config.toml
d_model = 192
routed_scale = 1.5
norm_place = "pre"
positions = "rope"
init_std_down = 0.0
lr_head = 0.009
doc_mask = true
dataset = "wikipedia_en"
Below are experts of layer 9 (counted from 0) of a mixture-of-experts language model. Rows are named router (the router's row for the expert), gate (a neuron's input weights, with its number), up (a neuron's input weights, with its number) and show model dimensions 0-191. Each number is 128 + 32 x the weight over its row's rms, rounded and kept within 0 to 255.
After each expert's rows: "mostly gets" lists some tokens that are sent to it at least half of the time. This comes from a sample of Wikipedia text that the model never trained on.

# expert 27
router [152 156 133 160 108 115 136 174 110 177 160 123 150 113 106 169 114 117  81 149 137 128 124 105  63 141 127 105 140 122 130 125 123 127 143 102 165 141 105 108 155 174 108 139 142 209 136  90 157  70  53 127  93 115 140 142 154 144  81 180 142 133 125 108 195 116 107 141 119 135 110 133 136 138 148 104 128  98 110  96 154 165 223 146 133 159 153  88 194  89 112  79 103 109 195 169  80 204 105 142 178 123  75  94 135  94 134 174 100 163 176 102 132  93  63 112 131 125 110 152 154 168 168 105 153 125 124 118 141  77  95  93 110 143 100 180  89 118 185 121 133 122 120 123   1 115 148 106 130 167 103 116 164  73  99 121 106 119  82 165 113 150  91 123 123  92 136 141 115 119 116 122 136 120 136 150  82 119  79 150 136  64 114 209 153  98  93 147 113 107 124 105]
gate0 [151 135 139  86 142 126 176 142 167 172 125 149  96 105  67 197 132 136 135 109 146 160  99 115  62 131 101 156 150 151 151 115 176 122 101  86 146 141 136 155  76 169 112 155  70 152 188 152 113 102  84 115  34 152  76 149 131  80 133 107 129 128 160  96 172 118 127  60 120 169 110 117 130 121 129 167 155 137  85 155 155 154  91 117 131  60 144 105 129 166 114 107 172 140 116 106  81 131 168  90 119 176 134  51 132 145 128 167 121 119 190  84 101 116 142 124 111 108  75 124 127 128 146 137 127 154  71  62 118  67 146 144  89 124 140 141  81  91 157 135  84 182 147 133 107 137 148  74 185 160 187 182 109 173 146  64 125 168 158 149 141 153 131  83 119 157 114 131 145 137 165 163 131 112 143  90 143 111 139 106 100 161 178 149  62 169  96 125 122 163 174 116]
up0 [111  97 107 174 125 165  92 134  81  68 127 125 136 168 163  54 110 150 128 155 104 117 187 108 185 113 141  98 101 125 119 107 116  97 169 155 121 143 129 103 155  84 133 104 171 115  91  92 143 157 212 161 215 139 166 156 141 161 143 160 119 142 107 131  75 165 132 184 112  85 129 145 102 136 137 102 101 106 126  90 121 139 141 114 120 182 144 180 103 134 154 134  82  90 111  97 122 109  95 140 124  86 148 214 124 118 133 100 137 150  81 174 140 170 115 127 155 170 195 126  90 131  88 120 129 127 163 205 146 184 129 112 143 107 104 107 186 163  85 117 140 102  94 107 157 105 124 161  61  76  43  79 151 134 156 158 139 135  81 101 121 124 128 208 137  89 140 144 162 127  75  99 114 161 135 173 116 160 113 139 125 118 102 130 170 110 140 139 125  76  71 118]
mostly gets: " village", " County", " York", " north", " California", "shire"

# expert 9
router [138 127  92 142 150  93  92 181 142  99 143 135 160 139 157 222 134 120  98 151 136  98 136 113  79 166 104 132 199 126 137 163 122 119  56 138 103 137  87  69 156 127 121 150  95  98 127 101 130 107 130  99  96 109 162 115 109 121  73 150 100 122 153 120 138  97 110 159 148 140 125 161 105 194 137 143 143 153  89 149 155  99 159 123 117 156 154  89 152 128 133 134 132 145 150  46  85  84  91 142 165  95  67 124 168  76 126 165 131 110 213 120 130  73 108 146 119 177 124 174 161 165 102  92  89 155 140 184 118 148 109 177 115 137 103 105  98 126 147  89 161 128  91 121 117 108 178 131 178 180 101  91 111  87 104 144  92 140  38 112  76 174  72 126 157  78 129 147 146 113 168 122  90  69 161 151  71 130 104 132 157 122  87 187 142  76 145 138 108 147 157 170]
gate0 [154 157 161  52 132 103  92  96 108 136 139 197 121 114 121 221 151 142 140 168  73  82 132 131 104  69 150 112 178 147 153 112 129  77 112 148 107 152 136 148 117 185 112 123 100  59 133  67 107 155 122 168 138  90 188 148 102 129 110 135 105 158 136  92 167 139 155 136 196  88 177 128 165 110 127  93 145 131 142 139 117 102 193 137  65 167  72 101 127 154 132  95 105 121  81  94  71  67 125  68 121 137 123 136 109 110 167 129 129 105 117 115 107 113 127 138 104 121 130 165 148 130 147 130  74 121  92 197 115 168 198 130 119 132 163 121 135 136 108 138 113 150 165 148 159  99 118 160  90 131 117  79 155 122 150 164 127 162 122  95 113 133 160 118  98 145  94 184  48  74 145 177 167  88 134 160 126 139  90 154 113 142 126 140  74 193  99  91 117 165 128 194]
up0 [ 86  94 161  81 101 176 195 118 124 116 100 115 115  99  99  68 150  78 128  62 130 173 107 104 162 120  69 110 133 146 121 122 167 167 118 138 161  90 160 128 105  73 149  98 116 188 188 169 123 130  96 157  98 138 117  97 149 105 188 103  72 112 105 162  81  70 126 122 169 113 139 158  94 111 127 146 153 203  98  74 109 130 128 164 159  78 127 156  82 133 119 120 130 137 117  98 209 175 102  93 143 158 139  62 148 102 165 168 132 136 135  73 125 173  92 115 131  92 131 118 120 128 130 185 178 159 144  67  91 164 130 125 117 120 138 157 138 125 131 143  97 151 155 125 191  94 135 108 118 115 157 177 131 139 156 155  67  98 162 126 130 105  96 170 181 126 115 158 142  99  75 131 203 157 175  86 114 110 113  84 115 104 104  69 147  99 155 147 132  78 127 112]
mostly gets: " William", " Robert", " David", " Richard", " John", " daughter"

# expert 22
router [217 135 118 152 128  79 116 151 167 155 156 176 140 144 163 150 118 139 118 136 125 131 139  97 113 146 144 192 151 132  93 149 126 167  89 100 107 167 159  75 141 149  91 156  58 133 128 143 142 132 104 142  81 137 109 157 165  83 110 188 149 109 115 126 139 170 108 174 129 150 131 116 151 175 116 125 120  92 125 109 165 146 170  73 147 145 133 123 113  78 150  95 112 169 182 137 154 130 103 132 138 158  47 129 122 154 119 146 152 125 107  90 188 116  88 171 154 102  72 156 153 144  53 113  59 183  65 135  94 115  53 116 156 160 142 154 108 115 170 102 102 124 117 119 120  81 175 118 136 133 107 149 118 155 115 166 133 143 129  86 107 132 120 151 115 139 114 138  94  51 190  75 122 153 199 104  93 117  91 116 107 136 109 153 147  61  96  90  83 199 193 105]
gate0 [119 147  81 130 116 111 179 159 103 101 128 121 168 141  85 185 120  82 120  92 136 118 176 147 130 141 144 109 170 186 153 118  94 126  80 118 115 152 173 180 109 115  65 120 119 114 157 115 106 210  94  90 117  82 156 171 161 121 168 120 129 138 141 152 112 103  81  94  71 103 139 161 150 100 102 122  73 146 125 161 196 125 122 136 131 107 156 161 105 121  71  44 149  69 196 118 141 180  85 106 171 148 131 117 117 153 160 179 154 134 138 155 168 142 159 182 179  78  75 131 127  99 160 123 120 127 135 202  77 101 123 102 147 134  93 101  79  69 143 160 120 123 140 130  98  71 110 140 121 137  76 129 160 113 147 125 107 138 124 181  95 106 149 194 123  48 129 145 155  92 166  93 174  85 175 135 131 116 137 106 148 122 128 103 116 106 122 161 108 176  93 100]
up0 [144 139  85 131 110  99 180 172  80 140 133 159 111 149  51 166 131  85 140  75 120 150 189 140 127 124 143 103 142 170 147 124 111 117  97 111 103 140 187 135 117 112 109 116 119 115 169  95 133 181 125  98  96  82 137 169 142 136 135 125  94 146 145 153 104 111  83  79  87 132 109 155 138 104  84 125  65 135 105 153 208 125 113 129 134 118 162 150 103 130  61  59 157  55 195 119 142 162  75  93 180 157 126 124 126 182 136 186 134 179 161 139 143 145 143 175 170 135 122 121 137  99 167 139 114 127 130 189  51 116 109 100 168 102  89 105  90  78 162 156 116 132 125 119 103  61 113 148  94 137 123 128 160 132 151 156  84 178 154 150 101  98 120 182 105  38 124 174 147 123 193  77 182  96 145 153 138 103 145 102 116 155 111  95 104 135 116 132 114 165 103 100]
mostly gets: "\\", "{", " \\", "[", " $\\", "_"

# expert 25
router [143 138  94  92 149 114 118 134 149 141 151  74 159 139 150 112 164 120 137 158 183 144 124 145 108 125 129  87 146 161  89 133 157 122  80 100  86 112 121 124  99 121 135 154  99 104  97  79 211 114  83 139  99 125 179 123  91 115  62 224 128  89 126 122 181 182 139 105 182 106  77 147 170 154 119 121 149 142 122 144 133 146 170 131 204 152 126 106  96 146 128 114 117  97 165 127 126 185 152 160 154 158 103 129 132 125 132 180 141 146 121 112 122 134  95 169 156 119  95 133 138 143  76 123 171 134 121 121 125  88  40  70 125 101 109 171 101  86 141 116 149 161 143 160 144 114 147 166 114 198 162 101 105 140  80 109 146  83 149 150 124 222  97 137 130  76 143 159  97 140 117 106  45  98 173 159 179 128 125 117 143 130  75 145 143 148  17  85 118 142 139 131]
gate0 [104 109  70 190 119  74 144 170 143 110 122 109 147 195 169 100 127  97 132 116  88 184 142  73 177 172 154 117 120 133 123 177 108 166 128 165  90 144  93 111  79  90 118 137 145 180  83 125 149 119 109 150 102  99  80  65 125 208 154 193 118 139  79 103 112  94 141 133 185 177 118 153 127 164  60 145 124  96 110  87 131 123 101 145 148 109  99 111 130  91 160 127 144 172 104 145  69 141 164 133 146 136 108 127  63 152 137 156  94 134  27 137 100  73 193 150 150 168 158 122 115 128 146 157 149  95 113 167 167 151 101  85 135 101  89 147 110 107  65 147 145 151 159  90  88 115 182 121 134 142 112 171  98 152  82 148 125 138 124 158  97 139 147 137 182 159 100 122 124 142 101  71  95 109 136 131 146 124 143 130 203  77 102 147 133  88 185 118 130 124 126 128]
up0 [163 133 175  90 124 125 131 111  67 161 149 135 134  98  45 146 121 177 138 122 155  69 121 171  93  91 101 137 133 119 113  81 125 116 141  95 151 116 144 155 146 179 112 121 103  91 177 117 141 167 128 107 125 146 186 187 101  26  96  63 135 104 194 139 139 159 106 106  48  60 126 124 121 101 196  85 129 172 176 155  77 138 120 151  94 134 193 139 104 124 107 113 124 108 128 127 188 128  91 116  98 123 183 118 176 154 123  95 147 117 173 130 177 184  66 101 120 107 116 131 131 126 117 120 105 154 163  75  96  98 125 169 136 155 155  84 157 156 180 132 112 123  90 144 172 134  80 157 150 121 101 121 121 119 181 120 122  90 116 136 139 122 119 139  85 138 130 131 139  96 107 207 167 166 133 113 114 134 155 109  62 190 145 106 173 119 101 174 110 117 154 119]
mostly gets: " who", " they", " she", " However", " They", " he"

# expert 14
router [133 167 148 156 121  96 168 161 132 135 132  89 144 175 175 141 140  91 171 146 156  99 119 123  86 124 113 149 146 155 144 161 105 142 158  94 120 101 119 133 114  96 102 130  82 122 127 107 146 106 117  88 103  98 181 153 121 133 147 110  82 136 210  47 132 135 133 177 185 129 109 123  98 152 113 155 118  59 132  89  97  91 155  91 143 104 181  81 178 131 128 133 132 131 133  94 139  88 146  42 193 139  60 134 102 144  84 157 109 145 150  96 193 110 116 183 143 160 140 166 130  96 178  92 100 127 108 151 138 104 119 113 142 151 130  98 108 137 109 122 132 111 106 134  54  49 133 128 157 219 169 147 181 109 136 149 102 139 133 114 104 149  83 147 218  68 131 142  70  93 142 163  90 101 133 158  94  68 111 147 155  93 126 162 129  86  89 105  94 133 161 115]
gate0 [108  42  73 163 142 130 160 126 167 135 123 150 125 157 190 131 157  42 114  98  95 130 129 204 134  85  77 113 125  96 104 130 150 161 105 144 126  87  98 151 119  73 104 110 108 137 114 128 134 160 159 163 101 135 153 136 159  94 153 112  89 114 182 148 124 160  79 120  90  98 183 184 134  79 155 181 120  93 116  94 148 135 173  87 156 119 111 152 135 115 149 118 116 160  81 114 110 127 156 164 124 138  77 137 127 147 112 151 120 144 164 163 181 115 114  73 173 142 184  95 125 111 130 116 126 185 150 162 102 127 104 106 124 170 155 128 100 121  73 134 154 122 107 161 215 140 153 148 138 193  71 159 165 116 171 163 171 140 130 192 109 106  99 129 104 136 171 114  82 177 129 123  68 125 160  65 130 164 157 138  75 175 103 137 163 144 195  89 105  93 136 118]
up0 [111 126 103 121 123 130 174 136 155 160 145 158 120 110 184 108 229 106 124 126 154 112 149 183 128  70  94  73 131  68 121 184 146 135 132 182  93  82  74 191 109  94 124 110 136 140 147 129 152 102 106 154 119 148 138 137 165 133 145 159  69  97 131 112  95 134 102 107 100 162 116 171 175  91 135 143 151 130 166  55 106 110 163 131 155  98 129 124 123 121 137 141 147 151 108 135 139 139 146 189 114 150  71 125 132 111 146 141 140 145 199 130 133 133 112 114 201 142 184 149 155 104 187 124 173 167 199 124 122 143  86 107  87 140 162 140 109 128  97 131 108  96 108 130 171 113 195 167  98 179  81 136 158 148 142 114 151 114 129 176 109 170  93 146  99 138 133 122  82 201 123 133  71 141 172  91 140 148 162 146  66 164 112 186 173 139 200 136 109 141 158 192]
mostly gets: " of", " from", " across", "from", " Of", " near"

# expert 1
router [108 101 105 160 118 137  77 138 115 128 152 153 127 104 117 133 186  86 160 121 138 114 116 124  96 109 134 161 154  70 115 102 128 126  84  95 160 145  85 106  95 114 120 206 109 157 149 148 148 102  55 152  73 108 148  93  98 125 117 122 106 119 131  49 146 109 103 128 154 106  88 135 156 187  80 151 152 142 127 119 123  92 170 106 114 155 157 108 164 124 108 141  94 161 209 139  99 123 111 153 179 113  69 128  81 170 148 143 113 192 144  92 152  70  64 137 159 160 100 199 205  96  56  67 117 179 116 153 127 100 106 138 116 158 135 178 104 103 107 107 108 119 122 182 120 144 135 108 163 113 103 138 150  83  76 138 110 147 113 161 136 154 131 105 104  78  94 166 133 113 146 128 116  81 160 192  76 120 139 145 157  50 106 186 121 104 111 126  69 127 178 124]
gate0 [107 148 123 173 161  62 151 109 127 100 135 102 135  96 129 140  94 120 134 168 167 147 197 147 133  97 148 113 129  78 157 103 138  78  39 111 120 100  98 139 189 153 147 127  90 114 150 153 133 111  77  94 132 229  82 119  84 119 119 127 155 126 168  38 105  74 101 128 112 145 127  96  99 123 148 146 121 141 151 206 157 110 148 130 124 130  77 172 158 118 135 141 124 107 175 100 110 100 117  67 147 144  32 130  87 152 155 109 116 156 127 130 130 166 121  79 133 138  96  97 158 102 109 113 114 135 120 160  68 127 192  99  62 160 156  78 151 163 146  68 135 122 136 182 109 117 148 124 100 153 111  89 140 132 117  67  90 134 136 180 156 147 146 136 110 155 113 188 169 182 112 127 136 106 146 112 127 135 159 158 114  99 172 121 178  90 132 100 145  92 195 146]
up0 [142 100 164 110  79 205 123 159 128 155 119 150  87 136 154 116 134 140 125  93 107 138  80 127 118 156  99 138 109 174 107 140 145 162 190 117 106 134 159 130  64 106 109 144 158 164 124  87 145 205 204 132 123  47 157 145 139 139 122 129 109 142 114 210 181 166 161 142 117 123 132 152 143 127 135 101 131 118 119  72 109 151 110 115 142 119 171  78 118 140 162 126 135 137  87 155 155 133 116 186 112  76 210 128 151  71 128 138 140 125 141 136 135 105 125 164  76 107 142 162  91 135 143 146 154 116 149  81 195 120  37 188 168 107 122 166  98  96 131 176 135 139 107  81 160 129 111 129 147 107 143 174 108 141 151 183 154 119 102  92  94  91 118 131 128  96 177  65  82  57 133 152 166 157 130 110 112 126 113 123 157 142  77 133  69 181 106 132 110 183  66 115]
mostly gets: "idae", "ensis", "ía", "ora", "ini", "aceae"

# expert 10
router [138 108  83  86 165 115 148 123 155 124 150 127 138 184 155 126 209  87 160 172 149  95 102 152  58 114 114 181 123 137 111 169 183 125 131  68 128 194 175 101 130 125 132 130 143 164  71 103 200  84 122 146 131  82 126 147  63 142 122 113 142  99 219 117  96 107 145 186 138 139 127 136 100 180 129  58 142  90 140  71 148 114 154 138 107 166 120 150 179 101 173 164 156 157 147 125  95 133 122 110 128 216  87 127  76 164  72 127 104 132 206 141 177  95  91 132 121 162  80 174 171 124 128 137 136 137 128 141  82 153 117 132 118 163 104 182  84 131 154 163 125 119 107 186 143 152 121  91 137 128 106 130 111 139  92 132  74 131 138 159 128 138 115 131 124 110 167 175 116  91 136 100 139 127 116 129 161 129  69 151 111 137 122 148 192  60  98 144 116  89 144 141]
gate0 [ 99  58  92 138 125 145 176 185 101 129 143 103 125 134 127 138 150  60 171 116 165 115  95 172 146 128 101 187 164 100 113 182 129 123 141 108 103 131 169  80  62 102 162 100  93 110  98 139 119 156  90  98  87  95  92 157 150 144 143 133 172  98 135  94 129  86 158 184  91 129 150 141 126 174  86 119 129  99 161 185 151  71 151  82  93 113 132 185 202 153 161 109 167 122 163 171 153 116  96 134 154 127  60 141 120 127  90 137 139 159 158 153 156 129 108 117 117 185 202 181 150 152 126 174 102 141 106 117 112 143 161 125 158 109 103 212 161 130 104 104 137 108 101 129 126 168 136 108 162 102 176  98 155 155 168 113 148 117 134  99 166 213 105 134 131 135 136 167 187 176 158  70 143 159  95 122 179 160  88 123 121 134 166 105 106  86 144 163 167  99 114 106]
up0 [140 111 111 182 172 164 109 168 170  96  61 182 168 181 130 143 130 136 174 122  60 167 124 181 155 139  95 129 190 155 114 156  76 120 107  91 151 124 147 109 102 158 153 121  70 140 127 161 122 114  95 130 121  85  90 148 133 102  78 137 144 104 203 165 105 120  68 177 118 116 143 191  73  94 134 121 120 116 130 132 209 131 143 130 139 155 137 140 147 113 119 136 140  98 105 129 134  63 136  66  90 102  72  89 101 152 104  46 160 154 126 187 178 144 123 107 137 122  64 152 118 116 151 207 127 121  84 166 118 143  84 160 128 101 153 155 119 195  93  95 141 154 118 129 152 132 113 133 104 133  86 112 113 126 117 173  73 155 145  72 134 108 129 134  90 201 178 135  77 174 125 125 160 173 106 132 137 117 102 131 133 142 105 136  90 123 100 137  93 162 156 101]
mostly gets: " class", " elect", "ograph", " organ", " stat", " commun"

# expert 61
router [119 113 148 142 123 115  89 151 177 168 168 182 164 159 124 110 140 185 142 145 183 162  62 145 106 137 123 136 148 110 100 177 113 145 128 160 143 144 218 117 165 180 119 158 151  84 141 107 103 139  43 160 142 109 136 124  63  85  80 133  61 121 125  74 140 111 100 145 173  91  58 144  87 159 180 118 139 145  89 138 152  90 159 108 144 127 154  82 130  95 166 115 120 180 154 162 145 147 134  91 113 177 106 126 120 104  94 142 122 131 150 103 131 109  88 174 136 179 110 211 197 122 106  95 160 157 121 161 125 135  78 127 195 188  36 164  98  58 100 111 115 139  77 141 116 137 170 136 148 130 137 109 116 110 103 167 107 102 119  82 134 121  98 114 178  93  96 139 114  93 165  94 128 133 124 107 109 117  95 140 110  93 106 166 114  78 109 135 118 127 115 128]
gate0 [148 105 239 105 162 180 136 150 161 154 101 134 193 125 130 146 156 119 149 138 109 135 132 156  97 101 153 139 119 147 148 110 100 163  92 156  85 149 109 136  98 152 187 167 109 155  54  56  95 167 141  91 136 143 129 101  91 124 110 145 134  89 112 176 125  96 156 159 170  57  80 123 122 135 144 156  85 134 130 160 118 141 126  80  82  87 145 138 151  54 127 103  99 126 104 162 117 117 109  98  87 140 108  56 123  95  88 173  82 119 137 108 141 120 150 116 102 174  64 169 162 123  98 139 134 137  84  85 150  72 152 179 105 135 110 160 119 112  87  75 105  86  62 152 139 131  84  89 128 183 114  67  96 180 130 106 119 116 146 150 180 109  94  91 132 108 133 143 102 137 175  99 161 110  90 124 145 126 149 131  99  38 108 102 100 117 130 125 106  83 108 100]
up0 [156 123 229  92 161 184 116 144 148 141 104 141 195 144 143 152 160 130 140 131 105 129 124 165 100  94 141 145 110 128 147 105 117 159  99 161  89 145  86 145 124 151 176 196 105 142  68  87  81 168 162 108 126 149 114 116 104 128  98 135 122  91 131 161 138  93 138 150 160  63  78 130 124 128 160 141  92 135 150 176 139 149 112  79  90  98 140 155 170  73  81 122  86 128 130 169 123 120 120 104  90 161  87  63 120  73 117 147  73 111 157  96 114 122 113 119 102 177  68 172 137 108  94 137 125 127 117  91 200  64 137 183  89 139 105 145 120 110  77  90 116  75  84 137 144 138  87  77 130 193 122  52  93 179 120  83 112 121 169 155 182 125 100  76 136 114 136 146 101 154 164 120 147 119  93 136 145 130 141 119  95  39 108  94 106 131 122 142 108 100  98 114]
mostly gets: " became", " because", " become", " As", " becoming", " appointed"

# expert 33
router [151 123 139 144 133 116  79 213 177 118  88  70 139 156 104 120 133  68 112 184 151 166 181 108 122  88 125 150 163 124 151 121 152 159 114 114 154 153 117 164 125  73 146 130 101 104 148 137 148 123  47 131 147 115 138 130 135 155 130 123 151 151  95  83 170 144 151 137 129  67 130  72  76 169 147 102 109 139 146 103 183 144 225  50 166 135 144 160 149 128 133  73 112 178 129 161  43 111 134  74 180 113 118 130 138 128 121 185 152 129 113 107 127 171 112 147 122 106 121 149 173  87  90 104 191 199 173 103  94 119  78 131 104 134 110 172 107  82 152 101 104 109 178 130 102 125 142 175 116 150 127  89 157 100 130  90 102 184 165 150 104 128  66 130 153 129  91 112  43 150 113  97 114 136 133 150 111 123 115 153 118 133 128 128 175  75  90 125 109 138 173 138]
gate0 [ 91  83 142 162  96 148  80 195 172  87  90  81 129 120  99 143 130 121 127 162 128 175 163 132 124  85 138 153 128 128 188 111 150 107 110  96 150 123 165 115  96 144 135  94  99 109 113 113 105 136 157 148 108 154 115  58 131 134 152 158 148 136  92 155 133 117 131 135 180 122 152  91 135 146 173  95 201 128 154  76 123 139 166 129 165 129 108 112 113 186 116  69 148  98 124 164  95  75 125 111 172 141 115 255 128 104 193 141  62  97 147 106 158 160  93 123  83  93 167 116 110 125 133 119  95  95  71  86 131  65 145 110 148 142 163 194 111 136 159 167 108 137  90 152 135  91 152 128 192 136 113 153 102  81 135 127 151 158 127 170  84 150  69 161  55 136 149 124 164  86  98 140 155 115 152 135 132 119 174 177  99 120  83 144 138 180 183 161 127 114 116 126]
up0 [182 165 106  90 141 117 175  65  88 156 152 170 112 135 150 109 131 145 129  94 127  91 103 127 133 170 127 103 132 143  74 136 111 155 147 160 103 138  80 141 171 114 108 160 158 129 132 129 165 129  92 106 174  74 132 203 121 124 105 104 113 121 172 116 119 160 124 115  72 144 107 161 125 121  98 157  59 124 106 190 140 111  99 120  83 120 152 149 143  80 127 171 116 154 139  89 157 193 127 151  75 124 128   0 132 152  57 105 190 155 120 154  96 103 158 123 160 172  94 131 146 132 126 135 164 172 171 176 128 190 120 143 110 120  97  76 145 118 103  89 153 128 165 109 114 170 106 113  70 129 128  89 150 167 117 126 101 130 118  97 177  98 183  93 198 112 107 144 103 175 142 128  91 137 121 115 113 128  74  74 161 135 192 109 110  87  74  90 127 144 131 129]
mostly gets: "|---|---|---|---", " ==", "\n", "\n\n"

# expert 58
router [189 129 124 139 115  95  57 173 140 157 142 125 133 115 150 163 145 117 162 155 167  99 133 129 134 143 164 136 169 123 147 123 124 121 122 101 141 139 143  58  98 165  82 196 147 118 136 117 204  85 126 118  56 120 160 122 114 117  81 185 124 112 131  70 194 146 125 201 139 130 112 117 152 151 126 113 157  99 134 121 154 112 217 165 132 185 151  76 167 123 103  88 111 169 156 148 104 108 146 137 140 132 139 133 136 144  78 150 141 134 127 149 106 177  72 124 195  91 112 159 153 162 116 118 109 164 157 161  72 126  77 150 137 100 116 115  86 117 150 104 177 128 126 101  79  98 119 178 143 213 118  99 119  76 108 119 114  71  82 102 117 154 126  86  92 120 105 194 101 128 162 115 119  81 156 159  49 113  77 161 153 100  71 174 141 117  91 100 130 138 142 141]
gate0 [144 114 174 136  95 152 134 126 119 146  74 177  57  40 163 158 148 112 161 106  93  88 129 178 112 150  79  81 197 187 105  86 149 135 130 126 106  81 152 169 174 158 137 113 135 157 180 147 133 147 130 168  91 104 162 122 109 176 186 109  62 160 119 103 156 122  90 138 171 153 101 147 150 177 106 140 153 138 122 193 133 115 167 137 156 157 137  60 112 126 119 127  87  71 109 137  93 200 112 129 132 154 107 110 103 100 106  78 131  68 121 113 169 151 113 128  71 131 115 147 122 138 130 150 122 146  92 114 197 129  79  94  97 131  79 135 196 143 136 125  93 141 129 218 141 128 166 134 105  90  96 142 174  91  94 164  97  83  88 117 133 180 150 169 125 101  99 139 137  86 170 130 134 126 150 119 145 121 132 147 110  71 175 165 120  90 124 130 112 122 166 156]
up0 [171 170 148  82 122 112 145 128  90 148 146 128 140 120 120 109 131 200  92 113 157 112 125 120 128 216 126 154 101 140 125 147 107 101 168 132 149  95 123  84 197 115  98 117 131 190 176 122 138 153 103 121 116 157 112 178 160 115 136  85 108 143 156  88  96 117 126 220 163 160 107 161 100  70 158 138 130 121 160  88 145 149 114 111 119 173 119 119 159 161  93 127 166 128 177 126 143  87 110 200 187  89 123 173 128 169 136 124 122  98 183  83 115 106 134  96  97  96 131 137 180  71  89  74  77  89  80  84 156  70 122 140 113 138  88 107 135 100 144 146 124 125 125 143 110 153 117 148 144 126  53 152 144 153  65 121  86  95 134 123  98  79 169  85 148 119 131  97 191 102 108 133  65 210  99 119 132 149 124 107 180 142 145 181 144 141 103 103 113  75  77 140]
mostly gets: " Wright", " Miller", " Walker", "abad", " Trump", " Liverpool"

# expert 53
router [121 127 133 171  77 104 124 126 165 143 157 165 166 155 169 170 155 129 139 147 130 160 129 157 128 105 151 185  95  77 115 168 132  93 141 108 101  83 166 136  91  70 122 148  72 141 110 132 140 133 117 123 114 109 183 143  90 124  93 102 107  81 137 127 153 101 143 133 118 146 115 148  78 166 129 139 141 121 135 139 141  82 140 117 157 166  99 111 141 125 106  88 165 126 165 140  79  90 147 101 114 107  81 135 113 160 150 171 152 101 121 137 136 159 130 192 119 169  89 160 189 176 110 121 150 149 139 146 121  86  58 100 101 132  87  96  90  75 122  82 197 124 135 203 103 140 168  88 130 146 198  80 119 103  63 128 136  88 147 155 149 137  52 106  93 117 137 125  22 145 146  37 100 175 166 130  73 163 131 103 132  71 110 159 126 103 133 159 132  79 155  83]
gate0 [110 146 121 115 109  93  78  97 110 118 124 121 133  85 167  71 102 138 148 134 150 169 116 130  98  88 162 147 127  91 155 122  95 170 106  84  83 148 139 195 136 115  81 174  88 147 148 121 162 157 144 114  78 168 167 121  73 161  93  88 120 119 129 186  86 135 118 139 167 124  93 129 133 116 141 204  92 180 138 164 197 101 160 107 149 159 124 117 150 140 127 161 168  99  82 126 108 111 162 103 128 171 109 132 113  91  98 152 153 146 137 148 105 150 128 172 123 112 120 154 151  82 135 133 158 163 188 124  88 136  35 133 130 113 134  91 173 109  69 197 154 116 201 171  85 138 103 117 150 114 160 127 137 101 101 151 121  89 172 136  85  90  70  90 126  99  79  88 133 144 164  73  66 126  95  97  86 132  93 161 148 127 124 150 108  85 152 175 105 147  37 124]
up0 [114  88 132 135 176 172 197 169 141 118 126 163 136 164  95 165 142 107  62 110 116 105 143 135 138 165  91 127 152 153  95 154 150  94 165 176 182 148 146  58  95 137 155  94 160 118 125 116  97 113 128 128 177 103  86 140 161 133 159 183 140 144  92  95 159 103 185 126  77 116 165 139 126 145  79  52 146 107 102 114  78 135  87 114 124 113 103 136 142  97 116 102 136 133 163 147 162 128  71 102 150  74 163 127 154 161 154 103 129  84 110 107 149 118 156  85 107 177 136 100 118 182 104 132  70  88  57 149 146 161 195 134 149 102 134 173 109 155 163  97 124 152  74  55 165 130 142 153 101 124 139 152 127 105 148 109 140 189  94 107 129 125 184 170  96 151 148 141  90  91 109 225 154 115 151 153 136 117 148 115 109 147 118 122 139 160  92  54 135 131 203  89]
mostly gets: " is", " was", " had", " are", " has", " been"

# expert 60
router [103 130 149 183 157 157 151 137  81 141 129 167 126 166 145 114 146 132 141 134 151 158 183  93 128 151 150 163 143  95  68 135 122 167  84 134 112 113 108 106 109 158 153 107  48 132  97 146 109 161  63  89 141 125 147 103 116 129 113 115 113 119 188 105 140 143  57 162 130 142 132  78  87 140 129 116 151  89  98 106 167 111 198  72 128 162 115 128 182 166 176  63 118 167 103 136  72 115 111 125 187 125 147 167  92 188 104 134 118 166 131 122 163  71 141 168 203 127 126 173 100 188 133 119 100 140 103 130 100 111  91  75 139 153 108 164 107 104 128 118 167  88 139 107  89 109 171 140 174 153 158 141 118  95 163  80 110 152 155  96  67 145  93 113 121 130  87 173 133 125 108  77  95 127 125 203 107 113  68 201 158  73 115 145 180 116 102  80  97 125 111 128]
gate0 [115 116 137 171 135 113 134  94  68  94 134 174 187 185 112 129 147 155 152 109 105 127 191 165 105 104 169 171 165 151 160 133 158 153  69 133  71 110 132 218 128 114 124 133  94 139 113 157  75 147  82 104 105 122 170 154 127 103 126 144 140 133 168 128 117 156  71 142  98 188 143  89 120 148 112 181 100 151 132 149 221 151 156 148 155 155 147 108 118 166 172 113 130  99  70 145 162 127 129 102  96  89 150 148 108 148 111 167 107 105 112  95 114 106 115 161 114 134 153 102 147 177 170 164 171 207 116 109  19 164  81 163  97 149  78 125 144 164 135 127 195 172 169  59 122 112 144 137 194 117 142 143  72 147 151 127 149 197 144 105 146 108 113 116 113 143 105 167 108 137 114  84 156  98 128 140 105 111 110  89 109 169 135 155 126 109 130  99 132 110  88 147]
up0 [156 146  92 116 132 106 108 172 176 123 125  94  64  74 123 113 127 128  96 129 122 143  79 113 174 143 103  88  99 141 112 130 143  92 169 181 169 161 144  34 116 150 163 132 174 101 128  85 162 104 190 163 162 137 104 115 130 160 121 113 149 101  94 140 144 123 199 108 147  60 130 156 156 100 138  87 173 117 141 125  38 108  66 112  97 112  74 152 129  89 114 141 110 145 180  93 107 132 106 151 147 149 136 101 163 104 120  99 117 143 109 164 158 130 127 110 147 102  76 129 120 119  83  80 101  72 158 167 221  92 174 126 148  85 147 140 105 109 144 141  64  93 105 170 155 150 119 118  71 138  81  94 162 117 110 154 135  73 101 163 101 131 193 146  99 119 174  84 148 114 137 144  76 162 143  75 181 168 161 162 122 117 134 129 117 146 142 117 159 143 185 130]
mostly gets: " during", "In", " In", " in", "On", " During"